From a checkpoint of a small mixture-of-experts model trained on Wikipedia: width 640, 6 experts in each of 13 layers.
Below are experts of layer 9 (counted from 0) of a mixture-of-experts language model. Rows are named router (the router's row for the expert), gate (a neuron's input weights, with its number), up (a neuron's input weights, with its number) and show model dimensions 384-447. Each number is 128 + 24 x the weight over its row's rms, rounded and kept within 0 to 255. Numbers have three digits each.
After each expert's rows: "gets" lists some tokens that make up at least twice as much of what it gets as of all text. This comes from a sample of Wikipedia text that the model never trained on. Tokens count by the router's weight.

# expert 3
router:143113123165100129114153155161096188163130131149121136135110095118103152161140125107131142117149118126176128149137097097135157125141168093166116130102114143125122132116138094106098137137118134
gate0:177110127111134131110128137131145100110137126140146141132071145132116116126104126134107128105174125118151151165084123158132123122098126144099103134123079134146125126106146138155086129153123132
up0:125111124099132166115172083141151154131117120086135115099089116141111120132107137124104106115131132153123089135106135141102147136100050125146173114166105174097130128088150139130137140130134102
gate1:097124099151167151130148125129125100130138110111153129164103134121118127149079117108133095154131090176136111109128154100123134144175081101094157164145122116118113098093098117121141175142111144
up1:085150121114150120064170127155130098094118096142144115135140093114113156180124155139091127153114144187093151119139114075149146126147099169087143120085177125138120164076113134109102103129111115
gate2:096141079091119107082145114132127109105135139166130149146152148149144110062160111120146122140146112125132154128126136089129140130107155110150076163151133139134146158108145123133099157134144111
up2:105110125118122155144120111134148105097118120131174111130138095104151109097145099122155141146148108143107094102129139103148108138132142111147123126117122115128146128124127118139173110144148167
gate3:105153136121124167111136143147129147123126124114114151135120107110105128091126149107097090125145074118124138132096122128157154162139135126134114153128120125085150164146127084148068084140152116
up3:110128088081113137101132096130111140137099094142107083152125132104137141134130113141111166110165134111129112130077087080111112132130123129140163075145113139097153128126139111122133192162124122
gate4:154121161154094165175093130094125131154166134098159105124105124101126139080160084104122109094114137128151130162136134116119162142143085086132085085128147144121138136134123082115120126101148179
up4:117123104193116101135095120133100147147119192120128071125131159075151117099127126153100142101173145132131138111133134147100119107130119126123134109123101118155184149141151162122098135130101172
gate5:164147132137113119188130127173118166135137106168102124116159160098108119133148111083123181151144129115098077113105118118152103150139123137186148108094133098131150119163138181165104125143156113
up5:130140136124156109123105142125115100170140122125082154143108082174123107150120128129168136121118083175109115150176177124134161108136106169132130114141127121129074157140150148065132104151137103
gate6:144127126141123110152142124151146138099157174150132112147111126092119110106099184119149179148197138114165139135099150105085178142133120164138154084084184144107125125122114144195110123125125148
up6:121172094123087136093131181073135133119108108108078121114092101155117141101111143115150119116141157134097140152104124119137099122148139136097121088140142173108173140114158103077141176193139101
gate7:117127128111124112142144122114124133173125133109206125165121177121158127147088122095125147139143128156134154096124131115152108137113130147137138104083160144162172119096115169155117133121194109
up7:104054140129145147116116143178129141180129122140156124087102092107128135138129090181068118164091139148119150129144116117158113105198139170143141136165162109134163120193110107116106133153111164
gate8:097103094133124101117129135150088084170118142107169106126114158128174127140134184136112187099122110136125064130165112139159144088145143174107145096104139114168119173130158112095128112093169112
up8:147164128117150132089130069121083114135189149115186118088131164137090139109123186146095142144140131118140074120070100127144116167110136144147133163140115124112108121058119123092137150091121110
gate9:132099126171146068144121117145147118128104120147129173127153073129115125141150153129149156173113120142094128135117105115152130110136105121134134126084125151146177154169117145133158136138157141
up9:146129137113124163090132168095129074134166121124134131100104112128130145160106175143116121128114121114099147134078129155133100117143153129151166093147134172138186151114128145111127141117126137
gate10:150148146110166116114168127128163156157101129152084125136131131141135115146136158127161133116098141088155119089124086165129132054112107123116128121115146105136108107162133134122099122158124145
up10:125145115108132101152139109165175179143132137158121130112133151112110085128103143158113125133113132081092091074115102150120135096104155095145094176114141123110110080180120100132109110154122111
gate11:152058072110162126143117123118107132137110107128100091151103160159117131136147133117147101112111135153124156128137123152117127160096133167083083135176150132160138148115105162144122137097108094
up11:097096089126114114109096078138110118129126157121129149138122101095143128097098157156120136184126105131111103112116129110168104147164120153148187116088133126090114090128129153124119145161138150
gate12:149125147098128132132116128168176116136121124126117095149099157132141134121177104155115120135136152149115121164071122131103117121106120128113126129122126110125120136162135150089110121132155106
up12:141142125148139120140155109159136164136131101137135111107128138108152128171166106139126100124105132148154175155110144110094132168111102162094115143184166175133124161132175172151161131123134168
gate13:159113132178119111149110192143144138136145126142175152150138146106164093124174153166149105097118129104110115130119144162092134116137147148115125094165108125163119153128097113158138143173136113
up13:119150091121139111143135116116148128153096085156145139100105122164106116142124107136128107144095092089117115146126158156118115093159110147118146122116138176149117126120142118115111140117114114
gate14:131119142120111144142124125113122145123123140121067150133141112096102119124147101139137160113121144092144132100129141121131154162078114091118159084062136151120132131119152140070111138157116117
up14:111132129151117095129155140102128132142098173107119095110087096103094150103146115111109140143117122117107169134164170102176125140087096116104097107111127124134095130107150115065138148148162088
gate15:110132115100076091147118101112081134134123114165123167101150146173147147124127091101147151073143111130119161089099142171126134123147080126076163122148107123124145111120136113144108110145113140
up15:134088140137113145078089127160076128184122123096149117092094149108119098159099138093138106131133079099132078095085121090144081112137140121099166136112130104154112122138097125094113143086081153
gets: " the", " of", " in", ",", " to", ":"

# expert 2
router:108115130106161142143091189143110114104132125132079164146135151139173143130165135149154104141132103151179109115095133108115143153088101120134105112129100120114185147126165105131087108123093109
gate0:113092119120102144101144134128113147107111149173120120094143158112126110095130155125165084135110103122147161148089098074117149097130098142146122090083145119132173090117131136125107120105122118
up0:117128099118121119122157154065135125127114119134138186097138171114133128129142111117129099127121138129107161105110163136192143132157159104088133144159072104152175142106107136159117152079133133
gate1:136145143130117152116094132095125144136130107170118104097115153121133124124140113074145095137105078126069142120132142100109080134097134134101122135083153105165127136111166112147159142146141128
up1:130147122097107117114185100132107100123165108157142104133166111130104104140112143131149154084098111127182119126141104139110132162089112141150135155130129124151148113111123111103142092119165059
gate2:110143099121129123133105134111209152109128133111153123143151130129144109088125135101135122138137134173131182111124110150164123127145161132109099167151150147174133158162117123103106127133097133
up2:154147119098133157111083126100098108170161133082112077106152128175150161138144086170125117105154116125108111148161121126164166119091161138125113132133104133149132165141140139123152131117168141
gate3:110144112167150127140131105109155162143128117137119093152147161130110137164159178151113142154157142125166127127129124109102100133143128142142186172163138154160120123122138162128152169133141096
up3:158127124119107116113159115114101153162125143166160106119090118120140114096167156131111126102109119158115121114131140088125153130116122126072109155116158151116113105159083124120156109116132127
gate4:126127116180155115120145112107138127062131098109156152170159140150149135146103123168107127152093117130179131114148155110144133129118092130126124127139122147149106126103147132125117110152141115
up4:109114164136103121101127158151096119136147083182157103124136144128160143166136159101142122149150140148138128080112134108119100116136152176111169134112126160190119138140131122107130131136109122
gate5:096065102159093117111100157096149086107118172123110097146158127139131135101106137127136119107112135123096156094111111144124125138117130123134142111140129110136144118147130125150148172127122145
up5:134126168156121147138125125153121113172118107131083124127136114140124150114158110140067087165137103167107154129114129152157140090110128106115121117083112150128126113146120117091134164113134148
gate6:138143105113136141124128098127081130143173125141116142093148134160146143118107107143140134154112159144184133143116111129139128140146122152132088171118127156130165118143108143126111132112155150
up6:098117104099119125081170158128135156145099105129119118119130090141105126129144126113130126131103144147169122130145115121142101130119120114169137143135163123133149100150165121139103144129141112
gate7:105140159144150125129125154163148099118092145146107128189087111157147100144115117151082123161104111114102143159098137076109117154139086151159131131137126122114114117134073191112122109132093088
up7:124158152151160176108104144177097130122146132138080101150114142141125148152134080140116112167114096139144165158154131110100081140110177165121166102120112116120112089144159121134174134118118149
gate8:130158149119158119119107137133144147115095139109140125134098114173129142131127153120142115159146116120136092146125161122145141134105120105121101123154136112102146125142127114087149109131139097
up8:138111136092182140153111110147114103134134095153107120085140117126134103141139166144138147182122108147123112130127090090131129136100153146203147115152154115149138155131195099137165131124144134
gate9:137144134131095104107149127183114139099118153145098145121097128105120107157129123121125128129166117153154132110121110153135107146130113145125104173139142104110162117105123127121118160127182116
up9:127146162125102125111103127060116094140122143177134123145156131085111147151110085146158149139112123149126099148135108113135113133109102123169141125154137130106138113106175126144134138100148108
gate10:146121164115101096093164174123116156107124115167136142135144082161166124135131113136138142163113103096116160120146118103151154138131166105139117111111110117099156102147093149159126127113137158
up10:127115140117106104149143138142155195133078100147104145109171142117112154157124158086154135159136163133140141148139136107104104155134128130121082113141143132149118091130155124124065135103127126
gate11:143126106147138096127125144148148119148141167118144111126161115106151129124132131137139135106178130122111123110184121136086139097120121111120147100115123090112113124088124133092132137154121143
up11:116140154109101134171125153128119116145146150124168113141089145138132123121128160120101141095135105124115129167159105151095150128112136119123141134126138152102154122103105115122119144143094107
gate12:163116136166094122113119096166142129127081079113159109140156117154111130127134111124164133128096118159172145119152146104136154145154132157135105116180165114115101158114112102141114137137106145
up12:135172157157130156084127175097146154108138114152101150149110157142132144117135160129129137153151121148143127158109151124129115171117120132135107145148157128101132120112131124111165104120118076
gate13:141126156105152130095115115147130115101133103194130098153184154136150128072129136133122107124096157132110138080123153165111134127101142126150142177102147147122142196151147127114141086127113131
up13:132169142151071177118105132143143151081162116146115074142138128079165112100134140105112141159103092190140101111125128145134151150150171132125150131138093121162107124109122129136114074109137159
gate14:143128163123129140152154068121147116126134079105131123179148181101133128117157110154095140123133147122155119134126081100154080092161133062107171095142115128100149108111107131107105142139116135
up14:150177173125116081152122168144172152117150110146110134173107136123112120135139106159151115099130120098173156113120127122153097133109081078138134151131113134094147135096075113112147092095127100
gate15:108116165146146130120150134135089084152142159112132148126109112125170110072171108165136111134108145115104116137115053153084065133154132165098105124132119130143127125103138145105149123146159147
up15:135149077109113146098130163134106121115159152126105099115077108112128152144120126130127108138105070101082137129116121123127093122180145164144118073146140114144109088106109144169169124121125116
gets: " ", " |\n", "20", "19", "–", "s"

# expert 1
router:142158101155115117144147103146153119134138103140066087119135116101152116117107155144127132087133113125072130127140194146151125135082103140127158122101146135146144139124139130101131088080136144
gate0:113187098132154089159137143108095208155131081079107153128122127153127114145150091129140148124115117145143134101122096134080163121141138169157145127132118106104092129141125128135097133150124159
up0:119078075158134136139141108140147102162139157175132129096144146114095119098098107100145129123090137142118108115102151101118117138110154201112157125143137132129105139145079145151127114156162083
gate1:117114121151152164127124130114104097094131105103158147148126178108106124096112146129127112105116126143130151126155115123131082131098149121118112164102147091133143099104146158142130159131103082
up1:117135134103158158122144137123148107146102148130132144143138160163146138132099151136167126102178132131130126084105105110090107109146107086121140107102146083147132145142132150153099114138125122
gate2:094080125144155128130131114152136133156119121156084153120137147145134121143128159150128164086113127121134124135118143132144127167122112110150109133105153108122143120133094112105079137148172143
up2:112128122081147172072155141122182120123129113143116131114170138145117083081082158126132187114143125105111110112106099125128104105117130149135183123118107110107106128101118135121123137122132097
gate3:167140128117157134129162092191162102144148141113113133109093125124126106133109160127103151101161120116127144135097177132179135135126159120140136136139110155127126131104121122174121124173159177
up3:150132158155101097114150148149130134129149100144139128124139096118107120149083148138135118125124113160124130150124176152130157144129139126152074154131154094140125143071130115137136121138124110
gate4:165159114097130094136132134178185101138159094137110108110131131110132163147162106136121146144142090174123156133113121118129141156121111149140134123125100122139150084132098141099087120164149127
up4:083123105104182131121128090145135138159128101113151159113111131142138130115115131093116139152112146142156115137104172133104132107149104107154117141163103143125130110121168116129132124130150144
gate5:122115088076104121192135105114118122124100108098132112102161133109159134161139153132135109119137151120075117143093084113090127120113155085111120162112144145155168114153141172112136120104106157
up5:128123144084125134136124102125121127147132127140170153137099159096156108143107096112147127165149143082148159164150114169128133147100114101116102119088096170118120177152103156085144123157148184
gate6:111126092096131141160136147141153133087117154116105102104129140159074094104111113112182141173132104096141159169123121130130149156130098125127110096147107134162104184141117113086114094117101158
up6:108113118127128121104098084121154130132111116134144129131124136149074086130152156120146137118140137126068110122111126072136107116146112159125137117153129141139130111135085153065106136136103152
gate7:116116119136144170101126105134087081140111179106101159124147160168094104141120104111145125130159134142142113085198141126136151094139103123142126119147159115108119155151148142147141196118118122
up7:113194145134082144107172092144140107124118112096150113120131134130109163111132148120098111124140131151152147185107135097143110169136150156121152111142118109129129136112120164123146131152105145
gate8:132108129161110100107105160130097139144104141106095100152111106134136152107168113136132141130155145110106136135144146179153126170159103152137155070131143131113149145134161117142135111135100096
up8:132160139152122128115140174120115118127124147129112119125110114168110114107133102139129141158157101151123073127141159088131175187117144148120125107130130115135094138094122124117109110142130131
gate9:105122119151094132134189152141126110132159154099108132151139142124081139152097140104120132129140149144076143081113133146153105137165143174156122125112130122160132089106144135170136097140165124
up9:119150095094146127163119137111135124139124103104091096123145151135089121134169174093168152153128109181142153129093148116136126089146136133122126163170130112108150148117119134155135095147139115
gate10:145089123128116115139112130139153086145172112108108129135102206119065106143119159111107095112126143040145143113127138183161099094125109135119105122096131176146125151120137140145131140103145161
up10:128150109142083174151099115135096146126134141156126102126127093150151114102179117130117096125116142097120141103172141126120146112139095144128151129135177132136130127138115160141122111126108107
gate11:123146194140118145131129163117089094163147147140126118096157164132135126137135159110096132107110115161137183132148145150172106119147118076151102095173166174148116106153170102138128110144098127
up11:153083138134109125121134083165141119158182156129155134167156157140163105123169152141111153150105135146084098125123137102115111111141130143156131122085105168156088130128099143105146144134126114
gate12:133145145125097145154112136128143148114104091111128142127116150109135086084158150162134151137181116130139101124098112174129136123160085091139121149101130111132160136114164129118092127073139168
up12:170081145080117126131133062108146134159100130138124136130170118152121119143081161110130132102140096122190083105130096127134157138135126129138114141151167110130129152128099109151124134150122154
gate13:120123115086122118175108144120131110154114130124171130141097109137069130146113159152134129102137136148113141137122173102155140121113137097106143106139136185095163142104126120152122132133119149
up13:098149122125145122133074116143135124098125150114122105113088168138133130125078116088097124160150130131144125116132152145129185137153147117107121144123147160110127148140145124178159120100161198
gate14:184109103118143116099122114101131158109111115111113147126129142107137127088163088105071167090162151076188123195149141123099121093128110132147135123121087135189142101073131120120166142186099108
up14:149121115107106105110073084127119119122133136133084159127120172133145109125126064101154140117141123089152135157152112176089122137136150127133127092109128100128144119126126123131110118153141086
gate15:122104122110101148138149153149144153143121110130156119158134159147156111145129115096136147160136126080172124139145135074068085112090147140152131143128111101099104174136153120127107109119110147
up15:155140132141120116186126138119123098093130171120151162132132145102162128121107172119112076144135123148136114131091146140129117112133052116147140077116131138118152101161103117080133147170134187
gets: " |", ".", ",", ".\n\n", "|", "\n"

# expert 5
router:146129139123111129123145139144100119131115113131127133110137112174154111154182130162122119151119117149156134097193112127110103116119147148095165136156121141144147112131129147142185118151144119
gate0:139131116130121120089097127152149145131085136152125117123098116138112159162122099117158126146163147107135150109114112138087151060154153133148164126119125167110125149131133100122139101120133136
up0:104128117141188111132141111129105089135122129140137108157139102171131085103099115076132131134126120123139152127147115109121154138125118157091193122124103133142111096142130158128087132112113100
gate1:124100135098109122111132159142107148140118123124097138122154122175146131151127145157130128073146093100112131168158123116123184140115137148143108119134182147130137123174140166120131142137131117
up1:134122109165135122132110129151166087132103120103184127127114113157155077141137101138129127152084112134098107099153132132111137143117181128128164173158143140091169098095108086131118066131142144
gate2:133110100156139146141124092123165149100102134128123161117140128143137121136099136160120175137136133080162051067132140109137118083163144133107142101113069138125145090152127148081152137094128131
up2:126119108083108087125099153108112134148110114167116129151137170174122144122129125121124143118157086107142126110114135124187150140126147074076126116139148136141106150165171115105131141098106154
gate3:144088075092100127167153131159124163145118140127101095106130080106138104138124166164107164133156143094108148123158071122123112149124119139119129117120124134105136159130120163115121106151136102
up3:114122114109111138176129121163170106138168079109097125110159112137106097119182123121076111146162124131105109116121122167085114137092131126119124115144139120085085135127104158098136080163087087
gate4:144119105101113140089131102096129082130129131114106123128121118122133138121126139112101158094128118141119142096123154109105133109156136123150119115138118074133133126123118113097120100114117134
up4:116166077119151120162143147090136147117143035136118116126126129111143112126121106153137133167144121152131192101126160151154108123097131080107129114085106092130100114158147137124115101102143092
gate5:120144126124170123154143131166125125163132121123174134159100136108125167084154084149110123079113139114107167125146122131098098104146152115148075134133146147086128111130133120099120149151136138
up5:136132137116131125101137156160139150128122132150112078143103183146130085137104188109149102147136088164155076132140099125130102109151103136187135126171092129099148137165188174137137083099122162
gate6:111124131066143145108087115148138123128139106182143127130119120119126133143117127111129172145135146129096152099128090097094153135140133169156109133129087141134143176103099108090109151125130158
up6:145188132070138102157147098123120138136069112121115109146092118094142131119103112122128136117112131107133150129099149145106099160122098085115083137086125128096138146131174151155142144143096125
gate7:145136138110145120133092124158136138169100156128130131140139158158098102121113136142151088108146150134151144163104149144147118113119149145129120143136173109135111133122121133118162090136144114
up7:116124144132151131111082148140156092181176133136106150143101134151149145144132118112139082130122100140148150131069126102175107152112124142093114136116174139142116120132131098170138145111127111
gate8:114136114165156117132102133143105177159143131082139132130095083162143077124078130102136112130159111145078110153128139125123108169119157146102135110176112178130113119119124141164125133157136109
up8:147143116160067133151136122139109126143116090108127098122142128157082136146122172086176130154107126105120177125112146135138114113129132111168127167143117099114165152067193154175167121105115128
gate9:058162108135124092108125118143097103104118136130129117156147164152133123153141113146109116147115115115120104152130043170154082146127129157135141124185147092123108166161147115108162130115164158
up9:106100102100087146106160137096157103140149112158145100112132129172148107135127108143117074177169106121127117118107138130178142115149116136112111151102109126160126139092113106163125142122110145
gate10:135108129109124099138124130163150150098170155119171123131158134162137103098092094123147100129136094111104129078147127172108095128138145110130136066117096101098089056120154093131165144094109117
up10:195133140131085091083104150137124083118085089119130122144149139137190109107076142087139080077153094153130106129123104152153135119107115131112161115120164127091143123140133170095167102136136083
gate11:103151124136134149144119146145103150125117147123134093106143146141178092137121170113123135188135142134127087108121104135167141130114107159152173152121135166124129137150165107147128126097137133
up11:139136110140158127176110084150155146146181140168147110106110117121129130158088122153128125105106117118143170134161099149154100149135116148143131119120074133143127106129119090122091112128139103
gate12:148107143158150134083123138115098111167130102169126117087165108074163107111130146150107150160098155119110127127107137185121121159122088149131151143114120080140147181135142139129135154147161166
up12:132090131153152123085174156123132145130126112158133140127112092115094131144099163138133163149178113136127176121124084124137104109104101129156136145169124163139167125109098168100143134134128091
gate13:149119137134139136157124115127163117139137140135111110154099100155136126112129149106145102151127130104148133122126144110123091159161132125137136161153109130178120143117146092110144125114171113
up13:127130100143091153149137098133143148105134133174165126072136154087110152151110146130084123135135175131166107130160140093099103147131124149135143128132100100162133146124165142157112100089126108
gate14:150128098135099075098148169139090111131099119129105094111138084140140065133108111140133130153179136152057138112149097158115158173133084124102118170079131104148167138146097135146088135144132127
up14:098171128127135169142131130129132121149138132110121151109158154129134145160164107111115143122128158146113110123137117138087140132164113166141098117157085076170106168064135128159130145118166115
gate15:155135143147116141151138096077128162114091183120100142082150108107110124186123122123121112095077155128093131073155117155145140124062134126127166113102154168143119126152138109176155111128106123
up15:086109121108096154107149105126110135080103149115142141104098089130155145117113092116175116128154103207118161138150120110144150107122157119073162115125139152158114128087116093152150112123166172
gets: " (", " \"", " B", " M", " S", " C"

# expert 4
router:146126111091162118142124117114142136101144120147151121139129179145156100076108094109174132132133121115181096152114141128143181140128148114125115154130158145121147123110119126162124133135158117
gate0:090111107145101138171134144143096104100158143189145077124185164112134113094158118110159136132106121126130174157153112157088156141201145146139113124110125130165108144103142075156117113135130170
up0:088147154097133132139158065155129114161130101147138114130125118162140116171129108121142158103141099124154132098100133129152146126123167102128168114132122121127153119145135171131161135126117156
gate1:088136151148127129165136137109146110146133145142147133183112045151123095097156161107129107138104131125127129117145147099142082111153105093091100124139117145096153113143118054170091152133145149
up1:116121142115104122132137150106166137091108120108141143111128132107151131098110124130120122138135139097131117091135161142129120137156143140119121124131114120145099128179099106172133146094131082
gate2:121127131124124143113107085128161097127146191138181125137149131115130189124119113144149136128152107112153165170135067121087113138162120090136155121136121102116098164081162084139108157102133124
up2:154126113141098107099156116151157112146154142138147109126116138099183130127109157142151077121138109116136085166146097083160141171129101136114122140122129150148133104107142096109115122110107133
gate3:126151111117127108166099109176108122120140119153133130105145124136127139126116162152137098128106108130083125139120150179139147113138101139128131158127125104144146141098157123102105126143154128
up3:098105118139123138140120151142138132128153106183101121153128107180118130123161107111173069162144147137106102104103150134116079127131115129111126145114116067152123139142124097112114098152120109
gate4:169151109183106108112126156126178139129139096155127128112166095125161085134141124109110146125130092116109121136141066100146126153116096139112126102131144130120131181149189146113131185129129132
up4:118101118106150150114148134101088133091138147077101164129147149130117122086153145111109123134133178129164102152121085147120101134124120103108143120134139132113158113106089116083105148143145144
gate5:159145141143118134123113135115144122137102117131131116138121121159139136122158105138110121129074103131144107098146143159142091146101111148136103163169110138158144097123174172165124113123105133
up5:176097139145151134109138127164147121120085103113140153098096106118158069120135123115152145129139141130129137131101110130155137180146123169138148114102123139131116114087118126100103167130145148
gate6:150141153072138168062126152086161141121087084106110134153141137117130110139128080132174075156131076104123144121117148122125130112121127163146108165098167102111096137141143136081067159151144070
up6:172124134135129101162081134172159146117160116131146110162127124081150112167151154131116156101134156155114122165114151157111114123128114142187110151162136151125139120156100103117108131095154184
gate7:092088106162082117137107153083131141116169154118131116131119118101155072132151145131128177166155132137102109106144113132122098123133097103122125135125123125133138139063152129151150143153107138
up7:105119101105128146117139117097144130145146114148117124163098108171100093145135128124141123119148140120130121141129126115143114100135148155089115149120097097102079101117127113153111145126118150
gate8:125124156114155148146149143151117124111130114136137124113108129155105100126116100095128137111121133151128154118128153141105143128128176125133122135154083122141154159142137128147128111137123122
up8:061103143105151155157115107147107093126128157078151139119093135173145126086133135127147148163118120132130127118172140119109122138132137163123118149116148147151179128104153080112152104154144085
gate9:126141072101140120124200110124126117066113127174157112087162141114183131112108128167118113138156103128151139121140114120109116105121126088121124110174126134131101155160128109175099106122108130
up9:109091150166108109122145175082150153098134133157145117117089157096149149121161125115122102148114129132139097137139110093124097145136148107125122107150133098172166150128114141106124091097069148
gate10:116078137141139102146126111136110160140145162154102148121143153127131151082108121125117122084109122089153104135126090157111131086108133105091100132118108144140126132095140129116114112141109132
up10:151153130127164154133148172128131108144159101128103162121124209140139154155125106127142120130105144156142068142113150133121142131118073132158141161136135123116102128125127141147175145094110171
gate11:146096144110106075136130065137095116127143107151114129154113113126163071174131121104099135146080139173113126098091134095082133088171156106140146080103115145119107121139129131134121108142133172
up11:152113143149090113128116150139133103142089117140104132146132121118159102107123090139142151126127138137106125127115107119110129102115123137141140137135100129146157141085130111123153150151131173
gate12:155151090155192093125141107124114126141124116145120145139153159157101104176118088121120085116144084075169142142162141169082122132165141125123115168084151110112130124126112129114122159173117095
up12:119118105158165101084150176159134090098142143133125147134116133185135132127106090144167122114168075102105090075132152108136153156145131158123113125100111109092135161116170109141107141116154123
gate13:147086096095151102126130124185130144105108149151132106139132128119070129078134159177114107133139136138095152117120134109135079121144102122166148143152142157170124115139117135081141120138133146
up13:155118127082110136096134160153150139128158110102144091121114137084115182127142129156123190117136140159069122109155118110098144112139140087104164105107142123122118169104168095109121115117125074
gate14:097174108096158122126161113116125086088123078153133194146129182086119116136078126151114136114092129130136112108135159143164139129092130092141163140123103144055102160141129182132158111124117100
up14:152120156116135152121110087153135147104080129115151104108152094129140162083137131139126147132101143126146101172123125158131133066145105109122100116110130129122176098170132136116155114115139119
gate15:155111146146137138087154116128122126148156148112134146126116155118125122101093152144134115125155110109173072152114196101147098104101151132198074127151144123130148126110123107135115109106140162
up15:113129131161132137121126108108154112133129129152110128096167166140115125122125097125121107146139085140149109146117136124113162105180149172146123114070135154156125161105131130130106116119110097
gets: " a", " is", " was", " an", " be", " first"

# expert 0
router:090076091114104125126138098108124161085145205113110115137132170124148156114092114164105147149109129129112137172108135096130105140149128092130113120083141110104145115123132152110123125107103177
gate0:130139097162133136123109145099142137121108133147133113163094089091111139118101155143124126131165110127138194121106119104087121109109117135138144097119123188078155138114098147144159120144095093
up0:142155134121144136125130126115114087119146141118130132095119120106100139124141153131138145108129095124131103118153172144140139132127093174139097111142116118135108118096132128143105149148148152
gate1:134132160136168116132149086163148110134142166118138130138159120170135128100119144105148165104138149145131120116142155088066134106102144140146129174110161118140129119119125095106141122121102123
up1:128139110101148095147132104170169118117164104079127120117102141157155161111122139131124100114141105095141130140117136121126113104113123129127121124142096156129094124098159116118129135148143158
gate2:167094181151180129110102114086146144107122127128119108181131151129071130116105118160103098125125128086101144144128123092110130124163129137149158143116124124147126136115111151128152106121117150
up2:126132131135119109126117105133146115147138062142097139128117151107118107147161087083111108110149121099098129122091129111139115178105138125080122126137124107133136122167147110129149081089130128
gate3:143109108117088120138150129115102136098080099194100129139108099136138156125096144115113114152139148074154193129123114134138124122153191125129131110148054138106095101126118110073132107112136122
up3:117136112181114098122121140171087116121122121124161117130108112151127148109128112144120146138108130105190107155129141122109109125081138157196143090154123141129114142073180106096155085130100129
gate4:109116111128186133108086143125136138144130096126129110123132114123135155125164157183127158135140160118142112118121132092160130173120134130166066132116110106141104140155105155146144132156156153
up4:160144130114146147136112129150125090134139160144138100142126132152111124107179162117112117149125149148111141153123136124136131136146099121055104122148115127149119149106140140132114113143128125
gate5:142171082151115115122086132165140136128113128144142126141114127163122155107120127146138102108158126123156148142128145123096136127113142067121067109094102113143127119123081113144132145130100128
up5:178126160106113141108185165131118119110140087179140124150123109113153097122139159129141135159130165115094115138149118137176142104156101133110147133131092169131154156138147183109141167095092140
gate6:140131122117141174121143129110133141117182130164086101129152149149103140123152115140116066155127108098084126094124132112077115177171106149111151082154147161112139114130116138116090127167120138
up6:179102092132144111134143144119085133130112161154114146174132180136123167155151100153139117128140086136194126133152144177100089133144129128122159113138121119130108157122182156149173168119080139
gate7:104108119132154134134106130172150086114140100088113125147137153134104124108133123130162128137125165165106138102130147135087071143100111131115117128178085128105144120135131113146122134160137099
up7:129155149146154111128115115129176135098143116132148159138137135118179105135090083106161090099148133115096109115180104147149147118100173110149150146152127155110116142118136110100124128110145137
gate8:117121127129142140178121108151165128117132097157171112147130134141162131134131107120065114122120112108131126119153085160126122071098143142148168156141173126120117195113115139122137121157108148
up8:138119107146120153114103109130127113140110157114124147126115129139167122107082135106107069111121150094072131143130126113121131150149131148115155148116148099150142111078163112128161120105125124
gate9:109118110111079133164082107115108115127144109139167080134157139161117151145163089146122134123149094088156128120129161132154150142116108075138089140124178123147153135100116118135079128113127198
up9:148094106132076127126112116168119143133132148133159115129153124082126135121114133104154106127090115097138142132126111132147086135121090095094132104129102132090136132105110111121101123156115143
gate10:085123125099116130132086098152110095143143145106125132139152137146144132127146133088114133133087127148097121123137130136128108121108137137099136134124120110118115143082096107080107093122136110
up10:143131116131125134126129121121150112107173137088146118151100149169107142105064133131106186142161139157145154144118069109119095144111147163112134115138130153136116146160090080109065076124165116
gate11:112115181150135124126092102159085139123135059150102125091109107094121114119098134110119132119103082072135137173158160126141110133116140124154141121105110096159116159127148091167123153138092134
up11:147129178129176106097099120150140166162141094167093139113137095141058128111124102157094122131097130148146122130112165144160117125170150150161112106123128107126147112120090143130082112141107149
gate12:157156128138132140073122125107164080116115194191121146121149200156107171155151071152104126133107125111108131130118134124095106110099123134129131124111051178181105164102119141126121148093160066
up12:148083112083145152134129107135104124118193119144104106104117172075139115109083138161124138115133136146140104150108099152120149166079109158096126130166186107146126119120092127123165084119094188
gate13:114134114090128126103127134150146114116103107134153132175120165100119134126101077110091136159115115153142147139140121149110133148144159143173155157131136161097122131158172116143144146091117116
up13:095104115120122099110057168128150126138121178159117110141159109090146119130125152114145129149113149119077146105121160128113116120137127108148143159138063132132125106095094123131101137101155155
gate14:114120120126139129127151111102124102169172091106118121095129141070120145147152106136094160109150130160153130108154109149114124138170142143114145124097144164114145121131179118124108133192088139
up14:129143137087093122154098139112120129135103163092073140095133093137153143173194112115089118160119100114138142127125148104095182144149156142152128096133150091140158137138100172142198143119122134
gate15:110130138089137132110188139144148128104120147171133121105161119149168075165131094126154111084121131137123143151130165103144143122148123105162107131146109072117154116130096134094147149128135133
up15:140111130111127131127099136094123129127091162147133149128148160172121140134121119112162115135154117119152150187138148142126095114103141088109106116112104103129093156137129146110153096109125063
gets: "1", "0", "2", "3", "4", "5"